config = dict(
    n_layer=12,
    n_experts=32,
    normalize_top_k=False,
    lr_router=0.00161,
    vocab_size=32768,
    tie_embeddings=False,
    parallel_block=False,
    init_std_qkv=0.0265,
    optimizer='muon',
    schedule='cos',
    train_tokens=629600000,
)
Below are experts of layer 5 (counted from 0) of a mixture-of-experts language model. Rows are named router (the router's row for the expert), down (a neuron's output weights, with its number) and show model dimensions 0-255. Each number is 128 + 24 x the weight over its row's rms, rounded and kept within 0 to 255. Numbers have three digits each.
After each expert's rows: "raises" lists some tokens whose logits its average output raises strongly, later layers aside. This comes from a sample of Wikipedia text that the model never trained on.

# expert 7
router:150166106124142068135129103137151169150094169148160099150120122120133128123080110147108138156165079118156127113137101189120158149079151158170148132147091134128114136122100171160126105158098160138154136145133126110168140119114111104117157149095140123184178118148134147115090105137145164137146115155091133094116123137140098124144110109120130135172128084152132147104120102101080117115165146132128128136136116144122117095117133111147120121145129120108119151145142153144162161156115111109126120135138114172112134124123109128145194137115128116084134139135140137121139134157154121135095143169120155114103154125153156118076152152149075110132094125118122134117195126136088156151111112129130125114128165139058080169102100135094121145089110112178154157129105112129118122124157107
down0:110167169101179106144108178112152146100126117094130140149154081127088133102191113139176120148136111100094108158126120108092130173133122146157152115125147116122089137153103148166109117132135128162127155154155082137208153122131087096122150085099126167163123143145148113146153173108158135115103117171126121127155184108124120155148114135106134129105089134139128152140134149106131081134106177161182139128134141112094122141128118168148094146131106083142165154108100162133123137147109125116133143114135117129118100124091173136114156124134137157154125127167152136143115135115148143127152165139155097090138096115124138135103152122137136127123131160113113156129103138131144105128153151104107144137110098135063115096159136157128158127145120166182103127136131126137145158154097136
down1:148126154109139118185120156144149093154118111136142170115108141121117160158144132093113108159152150170103109143145073096107143159168127178148177137126153123086141131146132136113185083138131160123134147134098134134117159119122127109084119130157133136120113122098138108084140092119125132119154141128121167085122130117128125133126112160143119163104119126124126194095113170164089111114108074117116118097105064141138137150131150125175135136120153105151159111121075083114099099101134104113127132133146140129171119131120091089137142130145118109091165155115098151063120136135125128135104133088127122143131133124144086109145102144134076115132118125121118107124128129157165120113139136128093133089072122091132121152089142115107099136078112151135134149086161112172140128143102104
raises: " the", " his", " its", " their", " this", " a"

# expert 15
router:148162107092143160104160103102097144118120134106115106137119087154171095160099145138121141095177127133146116159108109089142128142153135129129151127111175143126140095158115128174106121135162089140167134104125139099154106130133112148140040102167152128141134116126127112097104134151101153121083109071134163108152134109151102091134114138108109120135122141142153157142122164175149134139099108143178144135154138166142151163101107137124113104152132112152131141140105117091140097104141141110136172099159118131114152084156167094130117101093130137125128129142137072114160139138119099125136147127118120122154088111073149191147106135108122111154153150118123124135083104126146112131150120111154156147080106104129086122116091149110114127133130178124147133160102129119117099067107135
down0:147125128133165112134140144115126152155119131118104117118145060138082094089173083177177128145136102092111147168136137132120142148087159099155129144089132107144089146129122147127119123141134145128101105148128133090164103093104117093107166099112156149117147148147152125160122169102172125145101120146142132143157195137109112164139119097079134131130098134141123126147126097144150085137127196145161160137128148116130140128086106167113099137138059112142076135087116158154159133127118127070134152092124089124135108137089153134112122149118127165148109136152120141126134116075138125135146133154167103156092119115143136129125172144121132129118143122117106124154114123150153084156180112122131139143127107081119128103160142142136139146151106144125093108136150141155146154097113102
down1:132139123176167117136145129127139124124128050149171109114105138126109137177132149105114174140158121142156121132126089084137100131157123133108123156127132103115107147139138144146157116139075144173142128094115172105103139208105167119136124152184143173119129155103147108103130101084125152130130112103120186098123130150146125130180116120163104145110119142113111144113139128131117129138118163138153127104102124153162151150140112113161122127124146105147134127128118117124151102118139144135160140089143119101146114133159117126118157134086138123117201094068096158059147152122150168137142101157153172143168105111179131142129110127126113152137141132101147113087128127122103095098115135116092135148098084149148126171113093122105091134158108137154123125126134131121153115145124096
raises: " ", " \"", " The", " —"

# expert 8
router:156164113156128140093103161155108094110149110110087160124140117155159144120100112143146141166096123129129148146115123098085136114124107114130133125104079163163146152110143165150124115076123119158131126129116130113085128083111174166167148147121129110127113136135133102090113136131123138108172172118171119153093109090140165146155129166146157144134080143080112139101153157156121101118147099151072138093112135133161072079107143131134137111160113128120119135131129103104128112150147182137114105078134106137129143094145130111161176137124161104159147132154120169120158118128121153105114060169183121163140124149154149092113170135144109114119156123135140100150146122152127132131103165119125144109137132121179148110123139103134130136166150145123157141095156111160102141096132123
down0:145122094116179132146169184119124134104123149084156100162131115141100119091124075097157148131162147130119126155144168120140128125137149118105152124062120110159113097139102137139120125116149129133131096125106108108148132119176101077151162120099115113121149180144147140165095155132155128121116138170126132113148157115137145175162085150095139101134126164117110139153091125139158070139084177136160136123105131122115123119137146148117126160131085106132109153117134138124151155123068145102118127135121111165135110132072152092156168152109146134165165129156133159121124108137158183144134167107131120133107126081102143129116138122132115114074137144106112143124120114098145111149159143121100116114096094116137138102125108142114150136147092174139106120166116144142178136080113088
down1:116091148159128132106116126154169055165131078141115130097114175133136150165160156128118152159178144173125146138143089126118138088169098140143183147156148151089104142124137141126182101134077118135156131112131145128155136172128121137133143150145133117127121094083142086107116078087136133130175108126132179111109142101162188152170117157151125122098147122104142166111104120098095144137123121151127127101125099127174132189169155139162104109085148120127146147130129119097116106141156131087155117110158138134159144098130112124143184149117115094114148133107104162095130153132143148120109146107151118138150095120152126113139154153136116129102154129124124136135120116109144139145127123105111140133107061111148134148097153153113104152103124136114143090114150106109124129160118140
raises: " featuring", " including", " with", " using"

# expert 28
router:099113174077147146144107165118090114123159110097128175130111137139134136138130119086109136070149148096117098126112131126137100120125097145135150127138187132146110098139090142085110118114124151134163125143132108150110132108133120162160142104109123123137074135100144176167138101150135148143106152127119152150117101127095102127141138093176142120154166148140118091165115115096155114108141153139158162138096104101152181156124105137112147119144091127155137105145128132133122125107126143162106129137085138119143080168112139114137104144149144169181125098077135154101113154131126145122137152081088139104117174143114084151138120090143097150144147093152110115100107111116161133080104106133155135150097160118159133181159104124171112155127117133122113136173103166122162102122153124
down0:140128124107152110157159169128095116152144121138126101148143102142057116101137102153161125123163136092078113153106110123133115152138146169122159150070125133118104127179078150144117131172121121137106102166100118156156131105117109098112173120103124133128148141140126135143091115095138121121103125124131107123136143106139133133135084151104137114118097144152107169152118124137109067148129136151139145167118172109124118139113148133141110142088140087148135160104116176127155125152091113118149152086112117142169111143107161138095168164162148132125102116127132112144132095104150156127134162107151111129091107107159149167112165148141119109084113141121100120113099136101157068138174178105136130142134082115120150125131146156118142138097089150150129180163119095169167130104106099
down1:102130121134116115134125126124096112168131062114143149081107164129127129182120163129122155173130120136160145142127094103139142123128110110102128152136126134089108137164145135143184088143123130119123143129132107112135130157117171134135122159173157132159150116114131104079127113070115181154123144103142135075112123156180206187132096185137118137104095133108104133107124122108088137116067131124120133111150103131153132126147105141168093105120152110141167105117114112134133098097152126143158134117123155101170129098121075123157137129165133135065135140121117136111136147098142132152097093135172143144143112130163083139144107123120086141134135119119112111134116122110133160107113142150089143136098099154127114151119116144098110158110119120127163068144167105122134114158129134
raises: "-", "Scientific", "=", "Member", " ", "Studio"

# expert 14
router:161168095123135080154120141133150120160145126144123114153146128117123144085098144141103117127121117089145136150154142140093134121101131147132136159128076132097118113116116126148134103143088134128128164176138100134135109134095119110139156102127154127137102115153138073141103115182168166173075148173171123062146162109106155182121156121148125146155130122119097149114145110128152116109139149116119182125157104121131105063145129107169146121133135122104131163113145127101123136139134119137093142182148135122141085131128113123143161132114107200111101125124174142133157123119155143148135151161114126143078137133189150149104151154160138118153103169161126146130149109092104144106140133107114118133113126157079138159091126152125094117113155149185123118128150130163145143143144108
down0:135116140092193108155126174127124136131126146133157158139121088138107128127152095161184119134148144096104150134116090113107153153137125110133130124072134135147087136163097165145102138114149149140133112132100097104162158140140131066124153117107127118126158141124122123151105155134165119156101115124159100161144177120160128139175131128107152106121065176135101121134122120122146047143119155156142148121110151134108117171135145159133119136125102135149102148108112143135121118115094130101102137106122094161159136120076141126090153141123143150145140109154113115122138138110132128127133149150144109114109113117129151133111179106137102127136115140140086158134112157146146059130192149107121110156112079133117125119181149133097130137133108185158091091157137120166166163153112143
down1:101117140151141119141148153116126085123144126165134096153062150134169153148125172130107120206132124141118111167086107077137082119146100131098175155133124131087140139160158161161180106149102132131128148106145137170127139150145123140153138160161143130130135137124169081108129092099134116158147102129127171088143111142163114138130097128132116120090119117126134153127129133120127169133091129101133135126121095131156158127145163116161112121125116091126097092135159114129149075104160131124124130111153123112156152133128079085133150133114136123089161133110099142084097153145103128141092082107132146166154126111169137195151123135129155132091139107105146089124120129139122118145141152139081127179133063100155145123120143116120096129105127159105130105112147110147158136142106124
raises: " a", " the", " part", " an", " it"

# expert 19
router:163153089143127115128135150137138144130093108173119114141142115127126135115127127163142120139092127109143123114100128141126136120079120118170153134108117164142140114103124147150084099166134157112135131119107105166115140163120117100137155120112101075150151133173135113115153132181155125129108146180142108124165112089119136131142166126125101118084111127130113157106148113122131141125137147156137137131151117100162103070093148117159146139108138112105126133143137087106129142143143113144108128185171124167126091120130122131147176144108150147114151125122135150090125144118151149104141167169157118131136140187179149086078179149158129084167101076139115129157161112092092123126139135071169124129165173135083119116086100155115106137118103121173135124127147140082112091127149129
down0:160136148099139128122079177142131116127109122137130138136126103137098122104163081144200164170148106121133115137120141116089143109126138138110141148092107105141139106145112147128137127160149133148134135158119132116125164116136126113148143096093115116126164160160154124176143157135201155147084135180198107137136174108094136157161112146132132124117096135143114155124106163149125111157099175156142114099114105133115133154124140174155154149126136113140112140103073153165139115132067159087144152106122105121122096085088147108130139102129159166159088139160140104130096144116149143188122152130159107099110105116125128090129136130131092117136129164118116134148141147139113079161158128110120152142133093122120115094137146167119114115131099140116124175155088101128147126117115126
down1:116097107165119150116115148118142092124145082177116109124117112108145171182101144103135121187150117178131100161159079117097113117165095125104150170151151169072130134155106165137162080133150087133131196095159131116121123181115157139135116155174154114141125150104111103127139071118159123142127153126126166097127144118138130160116093135112121149105133111134146145116109124116117108120116124136126156127107087124145133119130141109115154096115112103147104113133138108113158051084142109126112156101175112144142134124131092097126148119117156117087161149107100135106113137106105139142116123125117149136145116126149088161092142164131129146132161134126119108109121135127134146133153156107102099170067098100142125173125133115113104126107142129154139076099147125136135115148147086
raises: " this", " that", " his", " a", " the", " such"

# expert 23
router:122096129125095130169141146097145121149082125154158081104076118097142092123115135176119156155116146132146095146114123091130126110126186138155132120134082154144135190106130139144116094144110125142099179157127112089095143067166147100148164124134122095140099113106154130116133121095124144140162111140161141092151152195108150136122104127108129147172104133079104137096124096120143147116160118128131117094153145126138121099119155134153142118138160159112127156125174155133196110130139185085133152152129167136140171137125147142119121161130122123098118152149138131090113120115096161136151124127127147163104098104160147082129132151134136111145112096102133132095120092103089130124111112095073132137145117128177137106129115122143148121149125098162126126112151146092111124111127157
down13:107118127131121121164098115125146138162067136131175120127137133180136097126092143166122133107063094117194141139187140122146133119128141116132147140109129102083097153112136108090112112117118096094132107130149126122133113147131160152142143137128090118137147129128167119140146137171166133095071139135128141090079104168173139102159163096165094112123135122133104111135132117169095168132125111135079138145109123105142127143141130112129092131124152117156157102151158117110120157119160101111097133075085120116100132114098153097118176109096147124094118140122136124128067130128117160115134125103138145057097146137120150103093169179130141159088104138147122115129138129129166120140075138098115117127128162124121142145116101146150142109117113101154128154159134107142120103101129159
down14:171132130124128153112161108152150097124069118074142146120121132159095119125100140097122120113170092125147160147142144098096107137158161123108130141093100079177122115132160147142121102116160179152096137111144140128131080123109145159112121128108137156145163109169119129154132116139138153137125150152108112105141124116114134130148147162115141137109105131119123146073153123153129162116106153145086108147124144112109095118145091107208147073081109181105116095127155133139115147121119094114093110161132154125138104103124100121129105135124133133114123087106133124146127125132130135148151183121130132101117159146131162148116130146106161124128139089149113097141176108124140172117150087122115122085117106084141127187114140128104100143132120182131087142141098104101089094183122142
raises: " his", " their", " a", " him", " the", " its"

# expert 27
router:162129105139148164145114123133154126144084128121125158143131147154131117092108099169119124162130150151113131135051161111150155109106139107141131091125097092130096134116126079089141102113139151095141141109140156096130133120161152144168128125121134139117118104138124130103141159133115123102153154118145105148116151105168128102119100150130175139138114091114106136155174114156117128118142116145077097104149151135129151159140148155119106101145116096140125102127154118142144167115107125110189125159170162154089120129099108154136122178123139121094123122086082143163140125063128124093094131184117132109149117158107084087109104127155106102154103182123136107130132161189142134138103140168087154137142135151128168139161138156144143116148135112125157111102135113169128172144115093
down0:132107144130162089160129165107125130120123147142150107144129097113092132121099100130191139147150111122099133132121129107127144123139142138143140151076103112162088151132129127129128107161155150149145146168115136111157120087098124085150184072139124109137132160114152144152128162100165160137129133140135134118165200141141108190186089157098096107156108128121121126164110134116127074153106136142129148122128148127092113145134137151142133157123134109161138165116119134121097108133097114094133151106139063124131089130072139117148189086144123165135127102131129149113113134119154129154120145125159117107103136088115128157119153124132101112086140153122118136148088149120193105147112149131137130164090095117102147107165155154132161132146105147123107147137087114128112152143077114
down1:121122134161128164138142130099135120125140082130145105100139160155133177184131181131111137157169134152139129145138095085132130135173118130128163135101128135080115132150140175145155110159089124128100152107155134172119151150124165110102109135123146126148144123111121139121144082122140126118154124126143150101158125140139142155123099129139118129083146099134159136134101128121084117106120101127108149110096079118178173167156138125123125119131158108145127133121110113132126090073103131080158127119103162072156155115128131138154166104124110155124140158119123177062134177127135134103086111110123134140125101110165120125130154124103107129147132130091138099106127160132151131126126142128115112163074084134094101116101133115137122138132111180138168064132204092149135110136122106
raises: "ives", "ements", "able", "ament", "ies", "ises"

# expert 26
router:140150095172114135115101136118098138151135106138130136161142086111115138112127149128151063139085123113143141144115139088086122118126150121120169152086064130141157132110137126115117099116162142140133156150137111144116123128106146128123139105121155156109114103161112102143101114163140131120140107136111124138144146144108133161100119163100136171117101096086101134135156100153157145103160108084102151094126112169165104103156132082154168135129166099127124135122125144088137099171106143104100084157148113117162172105138121080142151122106143130115132131134150167078118097121155150164106101131140127138113136157141114074069116157110126172126085143146138099114191118137076154105106158105093141150152152167125141121138131126120117121113156120152136151122151145141092178090140117
down0:120127150124173105115156157127113123107132120126147119133124129131100140088139096110182140140127159138132120151130120131084119130150115118124162123095149123140091131139098143149114105110170146160134119146127114093159103105145115112128159113087134123138143160134134136134126166096158123131099113146138128157155163119125114166172107126117110103121083105126146138135109141114124085173159144127177150124109151100130125151124128142107110179166094100172114153089097151158121116138118126098127160097140060158142045112051157145127168127138143145131134126153132140139105142144146172136148172132153127132102102142125149150130169138144149129097138121121094154150076122137173070152143143117088133119095090091128116113135140120106122117148084146186102129139100100155170116129103146
down1:092090141158150116149137130114148094128145094190107123105087149115132137166142198114104139164154116121153101165109084114135098097146128124140167148148158138108096132151143157138171074155112120099142166103146113175131116151118136113141111151145140139128145126079132107103140092080137108141165138135147131090129106142138180152121131175127146152124139111122123159116153135139097122146098113130152144114129080147130135181168130140130113134115146104155129125144126112141162081104121155123112131073133150105164143119108116133143169123124141109122185134104140145044101120149125115130121088097136144137145131129177121157140120155114142110146129113122122107146135141143179105153132144118097127164107072113081121142103152120123101124126133144144139103076166127105144145143099150
raises: " in", " on", " to", ",", " from", " with"

# expert 25
router:149112152134171142148130132118133112147141080103127132121085168151098111149130122103142173145159136110133139155120124105143106090140103120071103125144161135059142111179099155120096099173096159152134119148141162124104142128150111075147122142135160117098111143127136179147142100103136132110088146131120114108158119133154103109147132100126140146203106148098104119131111116128171122102132128147158125130064126146107140104114121126044132179137120112129153130136145113118161081129125094161120088085089146111114100141105138113103125155134145146128110089131135121149151137162142148176122117121094109122141099153139180130114096143145119137088130097144077120115143106115108108128115122108152088158108142130150147144143111113135119149092134147108149154171148158101108117140147102
down0:119121126124182121179146175110121127119118112140145123134145106117099114090164084140180101128145141136117105137119107125111093133116163156139146145087173159149110119116104164163119129158133129157123131141094115152145127139128115094166157098067144133094138145118113148162124150095162143096116124159146134134116142106137126169132128141076147127127111141149116149117118098120154059147129181167133130117114169141152162147149173157118162124107088109127118144086108162148135096122126119099135136112132101106149086151077173138136164152119159149130097124128112123129168151111157113143136155161164158097142114151105142156072147158150130130148086176102110092134119167112181103131135147112102116145133139128120141138159142149111106149117087139130111094138117106135146157171101121
down1:095101109160130146120103115103158109151137086136110131089119136120119178172131154120134143179180123153106126155161087123110115112133113109143167135133161140103131135174128149125174082140133111151124141128111135149104129169099139142151123143150169140128135127047120122106116085125116115133138147118107175102108148181123150159155105159137141129128146096102144152143107109108102137109086118133122148118121074141149156111170148159159110161118170137124147132138114080138126089096146138126136099106116149112167123132132120113152148136129125149106169182111133120085106136137120178144116131113145149116150115139166097150117166153119117076110163098094123116106151103135171133122139130124102116172086113124122113159131132112125109139072117124155109093118165110136177138180111102
raises: " In", " While", " It", " From", " However", " During"

# expert 6
router:171130112143138133163093128158115133138063128130134123147164127107149127117113122113137137123141112138130130126139102169124127135162120153113114127146107085168114131137148115098101099079147100116149131167168126127162133122103130086096116116159096136135140111111153113111167170116138115119121119115146105103077120098141133108150140144116116103132122124145090110161184116195113106166138117172112100118141128146097129187149123137104107131129115157173125073133111193158086150130092155114110171105151098113117161131102104114115101118105152121100134159106149116104141134112123122116128133155104123135147133110107097065163136128174134123127152171100144117089106107112164087145133104111102159158107104126151116156112142132134164155111128146057109133133156111172104139090099127
down0:112139132111187126140150147134145142134113126140112131182157113149074114140122092142204124140170114119103122113163138113084152118140159119150159133093149118171088103128102115123105123155146163134142133127106125091135121120139114109134136086100115107157144156141166134128148210094165142111126152160141109120147161119136127140157111135121113099132114147132124134139102129116136070153101159143130138123104120093136108109115134171089120143169098096154135136060096131133106128135085102102177131069079089166144113109092093133130123131125144160164113137124134154105131134119152122131146164125155144089108150150126142185126140137152143090117137134106126179153087142131159087128134161111153116153101100118135113126151115158139119127148108137135126140152107109140134140137076099
down1:138161139171114139136113144098115078140157111158124105117085155141152168166139119114112091153149137184131133150125077077115130140163113152154126145160178142063117152127164170127181100137121098121118146103130138168116123185124163125096090146132143144129085085102139112126140099081099103120160133168140144112124104157121157122129114149123131140122129089083120137175101127132073142142131107117095101129115125135173124125148129115122165153138137103122135120117114110120123104121135113095102140138133136095167175141163150086093162120117093119113123126110140121086113141123150153127103129133130129082152131126174087096150131124118133111133101118146102074136148132123146157158112135145102105172085116143085087152110126104100121134148140150130119091130170108136129124134119108
raises: "ually", "ously", "itarian", "ğ"

# expert 31
router:162120123156148093187106125151150102136080147128112143122149082119106153104148105116145153188146111088156129099108105124116127109087139135164151127102101103109153157094116199105127092142138126121141137095114114129126142135106145125170142145126124075119174112126126123116120088170176161105085131187065157114164136170098124125129155126122134117114114089118114141117115098112113112127136129102160155100175120146130111102120155085135154111133165103131124156146142156109147137169148088113088118138119118165136131129132119159118152149102134117091129153118136142110148116122146139158142123133095159123108187160176151110135143140182151107101117125154123143134117123125110145154102086120138117107128157158095126101109131137084091155085128098155130158156153130115115111139128115
down0:139083151125183107130129150138108135123131142079112128161128090135105098110138077131173108170143135127106126160140124163119162156143126136139166113071119128125128168151097132099113088138150156157125129106152107093173151128126132122115141123084133141142148152130131145155135205119178162119118107155133098160157165118153136163131104110115134113140069167111128129122116119114115052140106142143129147128119119130121111162120121140130121144130141113149162144082136103127143144124127141099111128122115105134113098115092146114121163145106117149139133152163141128162128113117107131160135157160168144118121105084130182147103137100125120112091145170115123117161103102118177090164110156100116146162106106119111104081176152159080139146145120116140122116156090143150157154145080115
down1:114097107132106125115132167119136080175159132175117143117077140130126159162148140118127111139155138158143143130144097117146146134179130132163166165122091118106105127170106194162169133162128124148141161092137105158124134127111149134136135164156157148132118145077135126089121085100148114140105132129113157084123116105138136155161130179148123146139133101120144164143106121126071142118113149149165119129143089117160157150133130154124126096124142137143113125097093092109175108104151107149095119088155126141165101135140140102123151145092116071098171146080116132058118130155136138149125100126112146129121132103162120163136159131146113120153147111101122081116140149114150140122102165116130133118104137099129134178143087097122099124119088126131152103108164136145118150157155090
raises: " the", " his", " its", " their", " a"

# expert 22
router:135141100149129168165145100131156125105121190114125120136153153097133133096137101123148120134130109154121125128060114144133172180148150166090117151111136164128077096097115144103141108096151126152087119118133163137162165118127149123128118124129134114145115105143119110109150155112116115122120162124136113131134111121157108120089134154159092110137167127117129141131136130159084126131146120133097105152119154112107116172098158151102101119130152131162105113152152138139094117127130143086122160119144116110117159091138143125116098083124094065134172139121109127160128158101148100110125103113122081144171122105138117118145131134157141104153168185108189131085128107191124100140097151145160189065124139158147163098127129110146109115121126121130138099130146155157150163156095132
down14:152127114129116152125119141153181079153140098110138117106113133121094091082113157123115133123126157074140177125124160127140162099166170143125156125124075117162160070133139145124141089132155151173087144142125171142127087129127155150102182082129123155157157142180094156133157144160144139142122217124118104111135138121138137107118092108119130163144074124110150126103115156153126121103162114115141129129177103144118112134117108109118111095113096126120124116093153122144124160106113105114102107120189130097121109122133157117136135115120183170117110119108106115143133122100110135163145093148101154108116153095101161133121125125078122159131107114141143140133133127130161124125120115139119158158136144139121126175151136130110113146137143170158082150119111105123090092145122157
down15:140125082078105157127151146145096062110077135133136120079122140169108109124184146169149157134088127110163107150136135120161152139155172130111132097112140135154153146133091123139085182170156161116104134113128087144157122126131163187114129157137150175158108130140145147103101088108143108122140109102136149127120109137178147136109103130150132155144135140134123113113118111127114130185136082121151144171112156128108119144093111117128106150088128139119102139077114116119128150133118121116131119108073126119118146066141098127104157125180126158129141088157071117127145122110154131125134147138122120107131141091085148108107152114133126140105113116131124128118134154115122181143123121119114101100124153126114119156107109110146157131102139128118094168105129163113127125074188102
raises: "-shaped", "ously", "ishes"

# expert 1
router:103114132118109127111127157148149100109158110096087153139115105159104118143107101128177185107117189127126115100140121102176108124121133095143128149129157152069147114119110123116107161164125104173138163098115174104111140155144141150119115144135133137157124111099158115127121104132146115117150118087111137102148125128137109105120142136106140137082124124124189126111116198117154164151141148108144111116146155114171109185130096154138113095136163123120176109146123165124110108158102112129141121091138082116136098140158134113113148129140135074147157113150124072074119144158127149132134101125157119088150137128094123178153113124092148165118172165147155099127102110160115130116111136148134104111125117146097120133171119134133112134134123148120134151144108113097077156090172162
down0:107139104126177114160127168149130118155140151103153126141123101152074118096157120158215112153173125113103136141119151142130129135128162169153137133088173097155088128135101140090130112108147139131110141142134094105182116080139168078095146126089138116123130158142136121153096186091172161130094144143143142121126164124129159145114103125109116112141096123141087147154123134129123114145095158174167138137126148134116101118143115184127119156114097096160115143090144129135136115093107153090139152103103083140162107101090131162121143141140147165152122135123162124178142127096092129094132176107162116112117100135157132147104171104135120099107149133099090148132135144113144103143161143136128110143116107120102122138140143138140140148105130164134118124160129139108119110147086102
down1:149092102145150155158109126115156106146177081170104141113084135128115149166153159117150137147153115171149104142116089104129108101171100128145193120150120095081141132160128140124184106148128108135115158102139125161088148168097158131099117148174111113136108133088149103110126082095100146143126145141125169073135159152135126122144071132163096137108111115142113126115147133140075125128086134138137104128108097128141135162146113143137138096154152122111154098129126134124149104090160138120139140120151144134141142124129122101097154134096141105123156113117122140085126142098114140164114114127131145158160110139173104156102100150108091122122125118109122085142133157124181162146158146135108119171100125103122168187102133178114113136115128134124132122151152073106137125138096100
raises: " ", " —", " –", " -", " "